From a checkpoint of a small mixture-of-experts model trained on Wikipedia: 12 layers, 25.6M parameters.
Below are experts of layer 9 (counted from 0) of a mixture-of-experts language model. Rows are named router (the router's row for the expert), up (a neuron's input weights, with its number) and show model dimensions 0-127. Each number is 500 + 50 x the weight over its row's rms, rounded and kept within 0 to 999. Numbers have three digits each.
Before each expert's rows: "mostly gets" lists some tokens that are sent to it at least half of the time; "comes after" lists some tokens at least twice as common just before its tokens as in all text. This comes from a sample of Wikipedia text that the model never trained on. Tokens count by the router's weight.

# expert 35
mostly gets: "d", "D", "$", " d", " D"
comes after: ".", "ing", " E", " ad", "id", "5"
router:510507570423480530459510494493524545437442588574511496560588555429395524542580428549540516462474452486495561431584492461442496559608438471554433384508487490523472468572504570530488542519423619547468464493458499460509463460560574551429562541455528483520560397480498533454458572464407437536504561514451408482474453455486491474473435509550484432457452471515551517567499576523480497483454
up3:544512585433473485498514476477519411552463556536565536518493483421521554453548451521517537446545460514520613502503503471425499514541493544500605521502524547560596538522498439489430534545490457452464540482476487553526433518450467488554584601585401455373559446469467499471513475568520572515535472480491434448444463563445519402510477530500508534593378526417479593627517458507503536513537
up4:564465502524506565458581496603570465565502522560456561473525524461517490559533557527505617488516539486513616473470533450458567525546522448461441486617536481563483483555451571590532561473424620463517446471419580495499523542421538553436586519483486556605472514477486531493462432490449508453576527478499443418447534523572462493480544417484531549506454502514540592502467535534600491512436
up5:542517570465486506545476471463529526470561513452419444545413549458411623491443443435535509563480451467512478620559472585480512403482428498508585379518412528499489523440431512485452525520405507549415417472475563490511559449537548483578500530554499479517464533505517560503459565551553475531475384489575467544562504493482510409500494419510468446472527537549501456585497516584536547467544
up6:567491534539477500558472519508465514475467561555480517559474564517389513547591451456486469428448459501482586531542449417476556562540494427492439463388474438520560462534498479408381461495541558469435491409450554507526501506545537439463441498593505462462483513476567513570428582536549532530549533558478510485449570519514346488444523554522480489499528414498567522546459457450439607457474
up7:519540522518560419517488467522499529437421472505481499498424572521401481562388528422490612442580458539572473481477481571522502394531486388481563445618478455539535479467485487485463559506587478522527534540572561380483523562558485609490543470386509522532502497477468582503570438522421467560455501459475529520508509506482512510576405532588522489468459475494538503532591501465496511447524
up8:398543497498469521577561483506583432511418594512457506461515551486368562545614492515478504435567476501491554452511414518511474524497518498476462554587464534515525561494428500424618390352481457470442467479493542455482562532511538518521481499495460535484511509484483505600493374499517465438455464486465477524469398523549419429466511470556455493512528510595558533468455543520430495494436
up9:425520517483385524565499479455497548484463555482411577526504448482545466499504530453542522429493450469470579414545493460525507526582389455490605484420529508493497481524469509467565505503569669510512542478483511473457417426500540504449571550473456507536590492550459601421453481466482504536515434534483508462436545518480495617503405519527564512498461485484547488642515554599468509466468

# expert 40
mostly gets: "ely", "ly", "ily", " time", " years", " only"
comes after: "20", "9", "19", "8", "7", "6"
router:511485491459472457481587523503488533445454552520488439559534511491382593479598494580460454474498522458436447450504398475428440476648427496578461491530474575559510534558518556489474538531504529491466440498546475462474558403479494616508548570392493419477558505505510440410492507447478548502570598467488444534512446452462514558497503464562476430480461456526557483493516548574435482538405
up15:436484489538552498481490482546457530475509547546458528586503332423453551533559572503493547609429560449555526396491530448436533484564461496498459530503499499449554470449482525444583469510598554493541591604602514460524464459551527474550440453505603453578478460520444424537468538575527499551461507446522524447582492581541488515535469484508521446503506449440435466483511583557548471487439
up16:525561552376471481410409493527508436519448404508559407498517603504520516569520553516517445438448519516477497531469527457470509529424551455570544607514538528514498463444495526466480473573486538435501567558570467457488496598464511428458531484476438596495503497496602555490510377430544550454496503550561508438489496446440501493524450443610497497460440474515399591427503554543509519539451
up17:552518507437541520506456458502480548520485473493468519555509420430452553495551581514436562464555509481413568445524507605571503525508486354430461435505474460497532613475451529550507403514450550450517506545582500455643507446499442464466537500495571532500536459489449613529519475592507558481534514451569524467562492533496494442414466484497448537391543573537462493546498504611471469423502
up18:545531474534455532486489495384429536503482539530494438494538450498403463553402514570513325553535553547492492560530450562483479418541437530480461480590541447576604461537514542434438518569543546540511535542476533525494478436528503513546499510508543524526522428490510378458510452450444520484578469473524464545545490544445515532450481587460539482504475556515602483538468563557401520598585
up19:334512497463497552457631557494452483437525567518511525455550596467459563333540477555433440547527546493493458542536556515483463505493489542540565453387428498535501492470567500419460583480521561492560442461468472564472513534394523469492513417494519526531533522544497495526495500555456459543468583551521470463507462536492442491532512533512562526426588526525453475542490554574585536561571
up20:566500472540466502596587440474570470444498570507465452491503576494491554471510492565433557559496478494463429503554510509391410498572591480454555472526429531581492582556430452508600478501527503559477465510488520517507497447539547554538553561477403536455521521584575499529560449607475387523466483457538524492459576495469599487580405485525526596500543508471441465527571484500506593488540
up21:542429525440485576541515548522517387504454480553490572463505574528552465560513526542501480550500527427494498515424461570577481409527529443468480498515516481488487623515570564497448549478547594460546383479585435523512617484443487444497587558550461435444521430481496529476482583509531558497568540445544438476579526477491466412505453509465622468559531455475443585568451475533503472449512

# expert 34
mostly gets: "f", " year", " years"
comes after: "d", " D", "on", " con", " d", " Con"
router:508439516488542445428495573484507577456499565535546461528533441529492506439523466511458405479457457425521519465552523515426483550582488460564495492511526557544481540555498527467449636554443546514460473433516568555484530477536590595420544628400484468466548446523550439486558591425414470533498546539524489589461414493476469540556486437612494423474458457450552520500550468546488531565527
up1:439477575481489494523513558497463530555416510457500530517461501539459577452443517469466483466490493355536489490443553573492543544495536472417503481522548549569572514467506574483471497577468552533446600485548604470536545622532513432402533595463550541538489576573454525465496523439493415542534450442484503440442417416506453520491492529451598420613499525458555583496446451458498490516499
up2:535422480448556554552478514508516538539517403527405453425472477561548563468512485568478538487380519416471534557515415476381521486517444480491514604415482512525395569468472553495472462526531484505387522526490552487486587399523504546502420480541543480542558512489556511601576439404496473559538532499463438582531455487497506525491473475503562468494518518512495543451511561443420591466399
up3:526472509533460560557611561547493493491468523560504554556479413475489395519499431455470452525589402534457474483532505516486415569443523401514587464493517485482504514523483486543436587553478559501449505443508501539552457400542522497588501529504415499494548435401533433503501496528499489505565480557542494549472465574476454548670453440477596436513443497416575489509489428419484534469458
up4:504437502367479426508568497578443488414495510512532483514545513505522507469460521497417544447463537459492462422549499536479553477562603464457378512555530401489483552439411501513451449461489521582539478537616469558556510552542627477546500540585544494528508495487558450545567412509517507448444480373511554452545467552478478608434523487553480503561536516484569504482474468492444471574534
up5:461464445489601493481575495505496522480441479509535469474486481460525440485635531462441451575486469470457438457598554550551479486474486450528492554539455464537484525636493600513477528562491492426488490588589538506425533559603530569544435450419489434485526524524437362521482597482528523435477423505466412471489438541511548522573540522599525596513527467495550488480510500523461562527464
up6:434504588491523560457419572480564527487484475518395432511512497498540498484542540478463522596532539426504440481505474457527562477476404476475532600530552521555476507531477494479519510511402451521494541489558601490497506514620423481390503533448483471507563506460541402453473532498426488542440435614467432386393483515508509503499475506457428510634466479493514558497486432492562610477483
up7:572422413510433505626589515522529575507580454465449509443581466504486469440418514566530528509424472466526459438526588491453491474581489484560512524611448516478559513453491543474424482462519429477452543471454539557506520530408623500486512636419433548525560465531497514459479442504492477545547481521461511491435492486556432573553534529520495466553553489498484456425465579509405519580484

# expert 0
mostly gets: " Is", " Ad", " Count", " Car", " Mar", " Ind"
comes after: "g", " A", "m", "A", " N", "a"
router:488520509480524454421564593443544539459483599498514423591494525491407574537502394517418452439465471497435520512502451417457556505516513438564439541490556473580498463536538531509453582501411527504419499475538506444489525487536469571522492586431526477534531449445528534398501562459452510509544579573448455566486425424545427505499504417555466435439469439515537475455560595548512419509449
up12:461500494491515426561618513472443568555506502471497425384443573451456518570514459520515478600537576514527493530450502439540479517588485457456559520555504438519422487524511540525553417510439490473455499508512577578386500564512436523501554568490436485545605560457589519448421446422499452544496441527481577514514491502467582502485557487507569566525448515501411501574457449506405424525550
up13:448545518463530424478522522480510616525384462549433498621491489488512523457481454478477456545548515578544506482492459579535501510491525501511532514473576606554497483489543429548550496555483453489490439447523596406479533464429516552434464489463466543567457508494502561456480489444467436436410602466509480565412588599450499580484525412498511546544483542440584418554492572548595524471520
up14:488441528575484504460495571502479454363456502411525485522439523511399463549558450512491573460499496481540498421432554427511509643548545435528489529489513489543507530567531440476468470465508498601489450535552530497475494499475563452537459575529482480547566498478538517525554555572583492516539460591540584528494505558411399532477422434505444560492555507495459411471529435429485421623463
up15:463398438442523462412617500439468523538473497476468446469414569358521536418491485557380436527524478448542450480463553439541456525490454403512481512541504531443458524527567518410498522519448474467528534545519541550503513528531504437425595487532513540572524479393535431520473497559582499538501491533538515611490497484525378530539531413546428485581454450510496522464492538512490449482429
up16:444420474516502449464471407628481474544544558493490451579488529477456546523495439466518500450500431573470536531507436504532548386521468408544463542508520499565522486563510419393457481489478524469508530419535457576455515597443490446533503465440532503414550495469471477380452465412495500505546556559467506549566525442502485449594439557597478474504431530500483460501517539487452416510359
up17:557592423538549559568505466391527502412481623466530578490443561446614504468585481532446533491547565547514429474475484528499495482523577516465526513475622572496443469452565500445509590542544486485463480473563501547605571492455468545448530520453509497427489475558475467576592478493517536572411522487546462537579455488554515467517430492454411564517508472502552507496588551543503440543504
up18:568402548536485505472410502421626552415571505404575495532412526467467511373434440514448477530577501548511541560533525524477404413464554495538526556479463527494460416473541537527467519494525530472539514439447527450427437538554558416619477500552523526504502475525528575432573439532462483547463576462481536480490410441488549529469481402580566529496561502498463509535549501517491493474516

# expert 57
mostly gets: "amily", " more", " pe"
comes after: "f", " f", " F", " Ar", ".", "m"
router:522452494458547515415540532496589563476447557547529401553524557420477622445505470505538502405503493474434459471546511459474463465520468539579423487536523544497530561505524576561423494514398541543425393474476481427466472449429545480469485529424487454494453420446584501425526560412482503539537497515476443540480422464583429529544489464540530461458456465509559549517559488572396411450499
up2:495511440537525509485505537534526458472586402464497466481492471483529553567510596520473559501482496481456525453518446517546491482562500519538439435531454600539493502547448522477455538484441560503555474524480477425482425422351533517463499529523535476406484539507465542420563501439519447496446406481374387409469484488559558424579501521508448410429568547391509516481487485385570530542478
up3:482479534553559561438506504527392593515472445515525536531511450429507595516440552517525498479466511505480512436468509604538505432461513526542515601536529551488456510534507516510442477550360513521561484443517477491381422495491480576572447482511444490594462570502572511433485415465495468477576580531513414533467524509455483485406355577537574451504482394474514449466521488552439467510484
up4:600463462560433498374564514514491499533433485555538498451330538470498472495503503543576461470613526414483477562578567507426598499419448590516560421521501534477507549536472542554438511531493460432446526509507516561417579514520527519387490525587491451452493540518478500506446566545552478551528472570487483451458423455516467478509486468486472534487529504599489551466549574514412500527537
up5:513457490542436476502432531548514484575427561543530426551490454575488524555567584467492538484443553493417478468552494493511541523556444553585539501530458568461550534514478652485451442580449565484460553491585411452599538552417448497427517476516503498546490509511540552530489477598454489388538563484449602534479438447558447533421408528451498552490461475528482467543463569546481479520557
up6:499440492526532479524503555548520588491509473541571462554542549496591572521524488540562484519485483583496511465571522545462476535539408507427482487502559464459452539468429531482483485477528441440516428449570527487466638479552449430484403578459473465474581443510602503600500584391565442508484549590510462490539510443498438367485570465439585476454453532498504537454542515565448465439478
up7:495523581417554477467476505625599488547418509430531501530403562507558475372509489518513518446505495480469542409452420478487452494499475470479520525530514465444548524535335538477554477459494519474544488549443538575499555531468505571626553517536499475455570462452473461557535540500528598453404440523512491457484473503449502491502472516504466487581533574570552513606559492554453510396499
up8:481512464406474530510431608479560416482447645516501392510495516383456607424550489522505471567471536534498443469467601510489419531534470441390437453570541474565476524482525464507488523442509544560503527470520497482491496530404581473494587520475532519513509455471414488482579507508408518585557408415456496460582467526487519459420495475513469542548501545446513467523515426453490543503539

# expert 69
mostly gets: " res", " im", "ab", "um", "ap", "rict"
comes after: " st", " St", "st", " S", "est", "t"
router:514506542418444531486548587437604572407426519558510432481596447467495514555533421553457536432531411447510507472516493409457479488566595437529471558535559558541553468542569489477515566544475527541462410524491509483513560499498527548484524589416510455451483393438536442488509521493438512460577461579417461546528427469466429536455517491552440467473397445493513540453563542545449494476534
up2:520479493513442485562457546470495489513516573537465388418461499328489553507513478544546450439528411549577435551517606505446563427538514509413469496592526453461501552492427482541529580482422498452508516526482512481494495529466595569539501449454503586541557473531494444435594545442513495495469537525497397587506554456454508451462545559472537494515510531454466470569603514442464500421422
up3:495472486474549430576522451439435534547530515444471410430582569489480492500425589509505495463517523485504505466522521510509538549511644444464585490529356534493442549530589403479460604556574444612536481416543544483535585478491469410566523588499504486457473441513467470475519520492443516510505470469445508550463428471456510426487486518431505488522445426529423417500507545587461501472448
up4:480487533564504557515492473447522541516491531570517487470517489532517417557452558520570468471454480427490608526454483464543572548376519538570455538569433496517449533590487487542579513499527512533497519444485503504460505469452542513641500487542495569435519416377420498542455436445429511476532593495484526473492612482558569525487458488552439330487462440543453481544413557489540502470501
up5:565540514570504504437476486368458471505561513497566398490547509488509528475493462492513483471469464517472541441515419493504441511527574469510526555564556472534577503441489434491517477494508438449484447479534449417540499554457451494498581523526615504439416496473586453551504524443462581545609478536595525472525489461478603481517537503399461457535493508456573386406645487521484412468448
up6:592466532467522436473553479434487447397480601549557435418556446523512521508412522497497500466544510476484504496503425507565479477630570496551480493505556471505523456422459493487501570419493502585593457503514417494475609448534473566499518478499479486481510499539470516533428495605490490496474492543511593478488483576498580491426561464497447496547525513398510599435630518382555568474492
up7:590467413529460496565483468383409550457542513536463459494521535515596479511560468405439499453477518471498513515477478539577400465493485524488390553474577534534438487517550495472498492514495563597491454502511480460553562581562520552533486613491556569476502455368605505416491509548611513484490445475459509564526463376532460491492506440549524592427491490558456558482551501518499496532512
up8:478485539452551427538442548432503498480526474482561479540527523360474548419461494482454505534465358456504602500507515522522441514526536519512442486493563611542472413572538493537531583498511466436525560489497475576429502450570434484492507591505417524497520614490515425490512438487592589417485554505440504532515479505449508379584473506477551513458459464514500556443573485424438572480488

# expert 70
mostly gets: "10", "0", "1", "28", "27", "11"
comes after: " ", " (", "–", "+", "4", "5"
router:494455501449447476453515518498619533478518564501525447614527468496493601511534441546422452424488490454569484452566425492383519532572521516529473478465519526514520538532567545563531619604418587572436440508499487493434499486543463528449519543472540433478529428499542455391467513447449531458491585505492475489507478409503485489556488462544490413487408412506565524542492499525456415508394
up4:499503550569514577559418452513528505496545492505518570465495476570401591537461420492557564538514527438515476517467525484514542529509491380541491545438535511479481524556487516452530470543428402489558483562530404392515532521552532549433567518535499562540479536453487552455504488470552524572503439530505564523541491428445506395398489548500555417466495524585438471404522420514574570390574
up5:466567534556494492579439476443467454415523510566496501507520514468457519640534510493495514485482506417415488486441446548518573546506573575541452578517505450520460514550585444580578465545472428413560554485460559521540456559481478472494490505518547473503481429484486510605507486466533463560387525555455447506430550413429547445539497560617452491487570466523433502442419410567460452542523
up6:518482424525478559410534544447453567501553488422506565587583430516504532562431475581585611447458543524544590604555499455501459509427420533418513443467572477490522484459427447459523522560478464522516474527440410457529486501386514548493561497470489562510457485484468457486480507520521432564575428507525494514439462569379458483586487459498564454519482474463558451560445425481536462484461
up7:534464407533486549565474532513469556514449482405518498572502497561535481474543519453529549527506635500417592450644453482498518557481443490403521470569576479564580499548527595467453426438502460502442591519495476482482447503619506462471354515495506453562461474447515575520485513488434482534501530541519496500612483516502534452458508452462497515567525573529473405542443504534570500498550
up8:509526533421570494489486538495507531509410614603448477496443527492517491611515563382525515492491494559536466460474455452461533506495462470393520518493544479468438518456582541567463532550478503494461444513516485402482582517508494446475435512527572488420539481517477425537508631487522624525473482516434488417549601485500453407575428466470482399451531483525484425531441467444459436440463
up9:488519530552478539589510459437586503496549480523470434491465561492444489532518562501458494516497422536416496474495566430472546491586555495538479576510526534527574479392523436440557512575508526491507502526540524435490541589465518563606509479404430562597421515507517606413461528530480498433430573460620542455527471506557493502533484576526571529488405429461526504401552578488569475528506
up10:458480456527446498484448417465480474544490523493489618595554508510500529518541497503485511486374433436595403419529549551587431490551524345527475486459488515494550479527533453504495536505415510438573499476503470531524536564497472436557494518543521527490469571393416504501472458521480560563579461592446488489509460515567552455520494437396558593586475571477480526507396487546543490480479

# expert 58
mostly gets: "an", " A", "A"
comes after: " A", " a", "A", " th", " C", " S"
router:566467525429454533367524531461607554506473549536533473592521532562488498487526382575500502407504435434457503496462406491426469495538478435517495496517516517500479562522552566546462516572468591582435410515527542529549532452489418548505472550469489436426517392477487527404522559449469528584499585562466439523504488484513480559494504514540477432522443426441490471579495568555472467548412
up0:510554451501485534459513494537587542523561511535471470511566472489529482556537475536583533458447400569583474500503534581481568554604543543464377517379503514452449501541520533471465500599508567527518426498546511512536476620506437430574554411437512481442578465508533509468527538499542631563425487531417559494447465536537441572507503485481490467527455474505512548555514498437446462396564
up1:509536587434629502407550451380499468522524570494422450563496441586540480555534510510510522498489525430462462532514495521485513478462548454520480406446501513677490496521540497533522524511565563523497534532419565491550532471518497521474486460623543533566486564528486460480461382509414461468594599561490536465477480512515448476509462536471441541583520467445438561510426552431483486518448
up2:623549518575528486528518460429414455556469472486466503556534441449545528497556546562502443488550502527506488473461520544445506401528476448510570541608506495557478559515562541475432433425382535572510491519561534449552548514473514484507505532517489522451447461432608583501541514453488463546462557544423453547489418505518408598505396524466486483524419430466484443501394583552562441514479
up3:485567540487538568500472553422470520481512478496532557592401536438497455574493436498503571480538475473441522479439403451518506501473459485572437554524468590502560525539513512528557561461478576495557480521440501447511550477448530601519458585543592409415574519452525591553543495453512513395470509407560441529546525510551472560475523504479492560544493458443401454605474513457628459487469
up4:570518515465550491517535557484446539361584475485567475569491373502502507517488502542447561490494537521530536536511472496450485551537526483516573437461565440504514548487485527470535458521420559390499542460530461503551480463492488381615470452490455569444522445538439333534555480390566426555520547473484471502488566570499518518571511494524497494557499510573537498598485428554485453541417
up5:567457506505447540535502578513567647476519411447505540516504608580524566459492474501539517462460429463453501492538405464522441461545583538481467453465520530509476469550456472453525477467355460522544492504428514606495466499494384507542476555558533478502528523453518530410390416499495531474564552472505486508446571535543436554601535496498497495501451464469397477448426528468466470392483
up6:500531550523504408454468526579486472554447485508557447483537487517544516519413420498519530499508457565537525513510533488598531554554545557507467600530506566470464507481449501496431541387471517489521492567486533576564478421603524608516559573525532516528533392539512448515523394524539461481517613483413359478460495453522467456520487453540460572527594502494476540644500558475543533481523

# expert 62
mostly gets: "e", "we", "ne", "ouse", " He", " Re"
comes after: " s", " S", " m", " M", " G", "S"
router:521465539416477503384484516475551579525431586579524403526492541540466535564508494460455439382516476445478461438502494448455464458622456463501521480490576542510544510544527570586467504537408572617502426505477518553449569530466559560422533565430493507433497464432579422393516510507500499519522537518526483522512460489505530554479476454558444463438498451534550528531517546573378491530470
up3:476407561377495586495470462543533436528465551526439496455420545623544509484453445580510470464540447567374463537374526512567494456577423508421518520418516455461459523455519555556493463499460532548401445501530485556497525460478486466535471545490389453570560538472498546464572557523506418516468439533497473585529469568408518479490544496520499436537449503470479433543518548535461439494519
up4:520492582572510595526538533484451553603531532620471515467527430400499513510518536471565463466497404503499523513515479395547528469495471485573502417522504539580521528534484526572474448488478513506489488549468558589479546514473553453503521480474388499572590584434562499550528441633538500530564446577449473587430478553512476474466499504477470428448579505457579524534464466593492402469473
up5:460488445454497506446449467487365523572486461558528449482434602566436454431651439510448508565459393433501509476529512456479422488470445432531466553485427511508504445600492567483502415490473496495487490505504564559572516462537577543489491481535486573494482321549544532493524504436494514477539433430529518484461490570552535510501534458506366481469432531496554545552509531487495522471526
up6:569485493502431502448553547540562479522581533414468526533493442428593459565437523499568420526455473534420546540444479534452502438567585408507477450519535478515522494495587522477495555590559502515424503647495493430544574515566440496465510544562508534540498486528508527500412474461538459467590570508469593495554526587478433534539530486491549447547498580431525476575490611556488564539467
up7:470465582512517516569570544449503498452464453577493515564427582539469524577664456474524475419510532476444595419469537548513534512449543527609494452481556490475538486537520394506528394409551467513553574575465523540491537519506600508488513544507525471441464545498481541525602566596567459504540502478501503441503482470521595508543515455532547533550407458503494520537540519485434539422579
up8:456503490526490477467514525486475554521467530488465473563425621416494518516453508608547576401433547424476553461468581462462512469504529523546544504414443471436542539521466483498475552544523509554560493481464556489530557562495472531381555480553510487449462507495533477471412517496506479593445416566465432545499481508557604502438516609515520407520462606533527467542583512473428394609520
up9:490496465514461529473543520416550636570485400466546506515527513491525535593502483459442508480535512397463551484468564455465493482538547508533486568517540362478519565461573421456510546528397477532512515503468462491439445404443561548536499453488488495477509445491408447470589471493557506565554533468527449503475572490522497573483495621534506493500547420641466529484497556558451579437590

# expert 3
mostly gets: "ubl", "amily", " per", "per", " pol", " fl"
comes after: " F", " f", " P", "l", " M", " pl"
router:494486528495539517388542516480568601461509565573429400532541424473476549509579491547540528353475463442474518411498489507469578474517509413528447496480494510532549520502594513565517501606493549525445491506543454549440470470528521533502507545487571387522443520468590493427478566422448509574490610453478470508450482485510443476515477501563566451470469420441503591560571512527454463440437
up1:579529445593550528487500529373521528378528531574419523570462524572569458517480514532529485476513505475439462397431533508554463457560457448506476487515538492557590502543468513575519485479556511510444498524432487464448342598562538487515428442460603485551472565499587585530465417471515505497539532534528462558392449515466464486513481522535502564462482508537458597546522550547467518448516
up2:457549555572568494437505560493470549534457530503468544539416478463475526505529533520483544381457552491542610415481506477477505504543432435452508427478498525549610555492575521399514488349374435482491494537591512515536442498547436512474524489488444460474402438467493393486490481460507520487583413429506521500513479492493494566524545569534511478420544563441482560474547522474484604473560
up3:529455524517515517557494609434501560522421488526449439443495543555482476523504451465572497623391567461490522539528576421513542504561567468512515479412466495541366559488455537545452485478425558422429516616517428434417516510502458584579518516440527467562536488443516518521521568511570464527528495407489571511472477548395419492473504534549452460544431439513565498559495491459536489513511
up4:422566471467465599528516496570501470543438659533462524514509481587456481463530504514490523369545556469431521501423498435526481537520452485443550489457469482559616549416503506505499438520493463454450505420496486522492402515512446555488610524611531436497538519435528412467453532532489503476505492393478569553434531509506455497433552573556481543521493535416538444553518431518493522420432
up5:467453616492476420531450482605509437566447552523473478542432524492466542446385464531505568486583506622395523526494514447501609450495497400466520537602552573594544540547498464526581495552480503466483514511516490565487461411521480557538411543533554502521498467495504511413475496584512525438521570518483546459463486475473497497470542433591513480441461509557499536550538439554490494451623
up6:528527469443402500512416523473530639494503562449410507533534534465485453458550490515582535492502534520503499493530515563580500462532473543451517526441437596537514543480578475466548532534450485584534452499454508501573522452489546479498525493408524553473457547380517492450447553436494586533472429521463474533510589476556431482531601526483523637516458411419493545612486479509538429484612
up7:513566466525479512446508543487578542511369477473468489555480438432549433510602522538561546425459495467499560508405558568428553509392497548469527526476454454540424544553459531589416531527499425627473519436520528483513432507497518476544503562480576538512530438410440427515554505553536394525459597478456484533489553591466525533549525504488500529527388463514487541488532496552428437541516

# expert 37
mostly gets: " n", " al", " ind", "el", " rel", " N"
comes after: " ", " H", " E", " the", " v", "-"
router:481536539435504543405521512528569525453480552572508392548623511500467508520527450576432452459448516487482543469507435477403550492534489548533431465515517479567513502479602590489470605604437522586536423538548509487509503466560527564480470518503513395448524527472525482437459543456457448480552600515512418535488437455438559494496522514543479479466462376517554496521473552514477510555351
up2:538545571521611442491483503425438477490471582481498476559492522472448512556476436553531502498476588465541416565515580524533547357545529582500510469563547469513597443481591610445399490512453577480567523592465456499445576439526448554493447498468445542464415487494514486572463447420413513507501419480482508535456518550461582526536465532565493484469495542567533555530510448477579521522480
up3:473509457471551559427503415594523520506510463547505470498535481536522464485432530424572492587502464541454507434413527547470485466436589539558574464469528391564561549543526538528558445498448493508460478490553430478504603474530635484487482448493553464512522544449506522445451467531401471463587476552376544534410549521556494538541534539474401527458430476457584507555510471451524400557490
up4:563524549491474593511449540570518435496558592542422456538476545562501548539461507448444485392377543548438463485534429409524458597525470523347497521442379468582508494590438497436496454491447469451563512529522541465555454504568417554493450497474515432482479551459467525465483555500582446445539578432553466477497476495502521512461430485493470462476545499496486500610471492515456445524454
up5:451550462535472461570484538422514486592518460558489583579563539545459557531452478542500480544519440435349552550496589523509534568576582476534578566492518422498476496538515483525522490567518524475573449441465533503467421393556584440512559538499571484515512540438458519436455542403482446514416528516486590569520510557479512598520505517524491490462482454412454448515443488401520576507527
up6:428555431499523637516565553482489412516602558509510522490473561505488526503480479482491464437410451549463484521424447446528525595464516441446544533500540497541572473473524413508438527459514431543572499555535489486409586483564580529467508578404490531474565578447482464479475426464544490536474538457529561565534536515513435472523601617484563487441457394491610521527532530527548486510467
up7:449489543487524502550579459593463573463528518522550491492434551489482628529562478460535436442537501457493556539510419569517426561454460588541442527461487412525535532458487538557478544541458500499542449584525459493536462458472513432439508547511562483469602473460561539472492393501456630527556462462486417493441472440508479468524603586485594457459586426490493520453503539411549482425464
up8:486528498454471450490470573431526443500561548475503424488460479581496424540432492465580512450437478494469486492485552515375485369459657457481446478432493496573488609416460472586507491553534551498435480492548517518557533537516415482453534552524543494521544476424501411571479489470553474528536363570508477471501474472581584478474403510501510533537529564502508439411460541506530480545504

# expert 51
mostly gets: "ober", "overn", "eneral", " R", "uss", "ount"
comes after: " R", " G", " r", " g", "R", " st"
router:482502493454484518447513575502574605440430595569475455490570515492510547572516425584508496420520507406566587361489510382466501505552468436571447546443471460517507455489617528541526575554502613510486453472501486481541538429482498535504535546411517446507568459464534466436532524489406536500583569515475475533434504410504516505479507461538471454446488446505548509570480540580443459511480
up12:496508543451573455456491496564454494542410535473460682450559514457508518571474446556472417429505530504428421475523441489420530406489564486572490489526493480532489584535597428552470423425484540457510530472485506514531492543523482514461533478505440517564471509461475436582514474445460369559585523456446498556563447566477573499613460514482540466441439542529527494510442584532513479521554
up13:474404461553488426490530446487580543524467481579472557505544466505394530544505458586468517500522549473476566502450525484529546463561577475605548490462399468460502495401399478498566496497417583431546564550511548527616515537521630515537525489477546513494490533561582530515495474421481569477551499532417460570473533437500471466489504521609568481452613458519545456569467469496541460523464
up14:403485593470535511458537528466455520495436530526533456496537432596559519446499532535560415536533437404571523494501528494449542522527500548558523409457568536479561483471517468527525560433502537472439428494556561529580544463591496558461518499546455514491560599538486481577436447469513461513489420458408526479445557407552507437439473493557603453452572466574406518535423536553501515412551
up15:556547534480486508553516503501483603503525475431384458487431539512489446516476467436559489477471438461569406578582469444433463559519521421486516560449479429501618418523587541469484521478453591460510493545555492489487480445496458517619447533486616531402587467446526490459535567530450488539445476605604528539564501537557501494504468513550473444557531496445594487492479557449522485465538
up16:560564538438549524503494552506477522534502414539381515638469571516534459449445532452479497503496465365507603441509542503426506483517508412479542580507531468471469560632486426529616464489541466529520460530508480569477501449439558568536490492450546488525445513459493456493552435496471501439440600397521517472556461400482521435543515495433526417456491497583447492459520508505545540572508
up17:498505597517482604462555514415537508551476514481441433448531577510509522543512516439569447470563472466535548499475439442438536507482377563538524539519590592402470452498497588485529504489474498368498562568491535588468507522443486466498458560452476531485580450480559448458500506503528541499550444378457538527519463509534475487489546449510493515577577631385494483480478566574532563459479
up18:345489531514535491516471612477461441578459501534542506504575490558508533503513492445392523524516462489533551489451499483509505456637423491507494495494501431577457514566541500361479509592471514518556517448525491592455554585442472450468549517408545526484556461414457494526466516542537506488584547483419525549412512460511450496413505510511409479444538545432536471478582561449445559529445